config.yaml
num_hidden_layers: 8
hidden_size: 448
n_experts: 32
experts_per_token: 4
d_expert: 64
d_shared_expert: 0
hidden_act: "bilinear"
moe_layers: [0, 1, 2, 3, 4, 5, 6, 7]
router_score: "softmax"
normalize_top_k: false
routed_scale: 1.0
balance_loss: 0.00025
balance_bias: true
init_std_router: 0.027
lr_router: 0.000803
num_attention_heads: 14
num_key_value_heads: 14
head_dim: 32
vocab_size: 4096
norm: "layernorm"
norm_place: "pre"
norm_eps: 1e-05
positions: "rope"
rope_theta: 10000.0
rope_fraction: 1.0
qk_norm: false
attn_scale: 0.177
tie_word_embeddings: false
parallel_block: false
init: "uniform"
init_std_qkv: 0.0272
init_std_o: 0.0
init_std_up: 0.0272
init_std_down: 0.0
optimizer: "adamw"
learning_rate: 0.00094
beta1: 0.9
beta2: 0.99
weight_decay: 0.1
lr_head: 0.0155
warmup_steps: 345
schedule: "wsd"
decay_fraction: 0.734
decay_shape: "linear"
final_lr_fraction: 0.02
batch_tokens: 32768
max_seq_len: 512
doc_mask: true
train_tokens: 292800000
max_steps: 8936
dataset: "wikipedia_en"
Below are experts of layer 2 (counted from 0) of a mixture-of-experts language model. Rows are named router (the router's row for the expert), gate (a neuron's input weights, with its number), up (a neuron's input weights, with its number), down (a neuron's output weights, with its number) and show model dimensions 224-335. Each number is 128 + 32 x the weight over its row's rms, rounded and kept within 0 to 255. Numbers have three digits each.
Before each expert's rows: "gets" lists some tokens that make up at least twice as much of what it gets as of all text. This comes from a sample of Wikipedia text that the model never trained on. Tokens count by the router's weight.

# expert 26
gets: ",", ".", "s,", "e,", "\"", " to"
router:165070166155137170130067060114175131071131138133117120094115165116144135082085134185137167101154173121137120145173134144140160110175107115114104167080136117112099134122097133148089108160141126132154114091111096172155073077115057125116117126137170121151061154147114122129144092108064164132140131159165121091131134170111107103184171156147
gate0:143136138175091061117103073148116050125123174095117159139113142103081103173107133142167103087086134112164136138157070098138102122136139096126087167099123110086096067070099146187117109128072114083140139096124123089105052089049124200126113160167134137117138132157150069112200116067161195137238159114083142104170111151131104145156092094090
up0:127043099182160128109125154139095117161105166173144117077092114125110156131142103167106132137147103095105175130109177084159103121142044173121175060083146174165144148128112102106042147151158131143109136108162129138167171117101176107099132108127102181096044123111176148144134110146141079142145109078166126090098139162120096099036128149133
down0:129137123151139129190109154154125158131142053099175120135163153167156137147127132078132144187160147156173084094113090105113127116100146079124176124139138102129132123177113146115166086115154161134155132088167143102098212115159112117087150165084131134056160105152097212130133099191110140140067177148155123130182125088117131170099114119123

# expert 12
gets: "-", " in", ",", " In", " and", " A"
router:028173128127152058144152127121058110128113136119175142110117150150166164172102164124140109112088097113103100093120135144103180135176111090149120130143133132102187139138128148162158104094133205084089070186110106144135113208101099117166089127147089162089124141142092156136139148169164132099104152135174148070096090153154127145119140176167
gate0:146130133101151051107121138127119085133069169148102138146119145125094130205152208154170124160075126135116119127096088120102105100176128139096108158124106143076175093117112136114118063143084187140150110117064103114079120127061149131151106097103165184100106193163138133138158113091164125090230141136102188170152123160170133082102126150151
up0:086090126150132085130101150147090183173070168147147149118103122094074176164138117112112115156041125170132160174139183124122150107146062168165181087073096132221114142129126085094105142146089128149087162104163138122085123108134133148130106153140092120113121166080169161134153111164119122136124091140179127122159119157137107147060170125159
down0:126167165156172114133106105153099168119079109132131121140130077165180139113085115094081152155181108101194105148142100124145120155123153108150141128221179137142169135115114137112082160118092160135151136135172087150176157127125051144152058147151112138165153119171121181133068103165118149115044104130139147094082105137121064150141080086174

# expert 11
gets: ".", "\n", " in", "s.", ";", ")"
router:132091098127124114174100114094152068075101191093101118131133127118153083120150117181114166133149149113074094118118125130122155045113094139099138110099123122133135153142134097138160133062108136168200103144133105134179097115120133108133170101107144131201045145139090122127111108152119092190120122065187134100151151107135139158126113117116
gate0:149136093139141083083156151170115146080109227096121136081164131131129104159113164165208094141089205106096132133109070104090067169133097122161079138118144107136149103069129186141133097187110134133152087132094155119091120122082121142127195121048123155078113112163142091147177066055196124134241161099079132118150120177135134110104112129130
up0:146104137205131143129109149106125152166125121193113133062090120125109182110095079126118125099115122108135147140158159056185119148131071159113192090053097158163163098126059114116113193104153143139086139101162134153124161094139160148121039180150095138142146137084151116161092137162118129150097102105157131119109104115151122167104149099182
down0:093111211107153117210125159162113142108137139119161096100135119148157056133058173086100127155161069124155043088184102150129110097135149150097126117068138146096137126130086160114166110070132139086139126139147149128090161165124100155092131161140156176120118116183153130121157129152115126138121159158112123108081134135164102135156127107209

# expert 2
gets: "\n", " the", " he", "'s", " He", " it"
router:111176120148091094106101140128137131181113108128146082149123154159139162151169156122124056137129114185127102142092105101135170213174164085089109115161094131081162070105145129135090130198080162103097093191105156142163163186124144157130134160161152141128154164135128089162112111122190145118151118144099103100171107113152135121093150139126
gate0:182102110093114101099126142162108125107105202152130101125117120132109088135171148178175044160070154130109169137115078102117110164164104127142114141104127109118134104101124145115130111121142156076092170141105132110113063111039183129115115045091123193104105134171153122116157085121214188099170179081091114116171101151160128100097147176125
up0:065089122198073152133126141103090139167093125151162123092082085144119161141129114173134157138066075098072136210168156056153143066145113120152168118115115157155173126138077147073094174149172115102065100117145137121105150109105125198131069126156098138138135110105175154133096133162069108158132056152156164118146106171163138104099136142147
down0:144128231186139082196139070154091121091116050121173149129150103150169146098081095135085171130180117124138101149149126178152097082106172094149187138206136131130175136138089115082147136120113121139163133117172115094155138151150048093084083162118180132134164157148105137073166116101050148121039138179153143102071083112123134151126109099174

# expert 15
gets: ".", "s.", "a.", "9", " is", " was"
router:107143165137158086140142105092178119111113093104166125123096162137146104116111153127142124176127122099130100141096130103113104002130155106085135125115110103172072161099153148161102134101111125161147189135106112115126080161121084155186186157148172112143128143154097100077133130137079182103120119151133141097133146113157102140215096160117
gate0:161160133163173108130151082108122120138127214141148083114095141158106088141105174183151114093090113113149098136108091108096113185199095090100137117073122124108168095130180170163133115151055163112134133096094143113117097072075165141111154115092092173118092150195114114141191088054191136127214143148115118137191077143085104101161096158115
up0:068032164199097148096148154161098099171091170116120120086105108143099129145103131129088127151073067111096185155131195036146103108116101124142200133116086190196137169131093119067097139169174086189065145091161140130155128108109098141138069121131124113055131125077151146093121096198131095112117073117128126107114165151118098109067123139128
down0:149145149163099147142081094099106139103143121154166103119126086140170096114055149056097152149166155152106105118149145106107090122096178088106129129162100142126164166158179108097137132135096134170118129121119115107186168133168075133209116141106080133147156160134121175131083133124095101109110145137146126191154040114129121100138110064140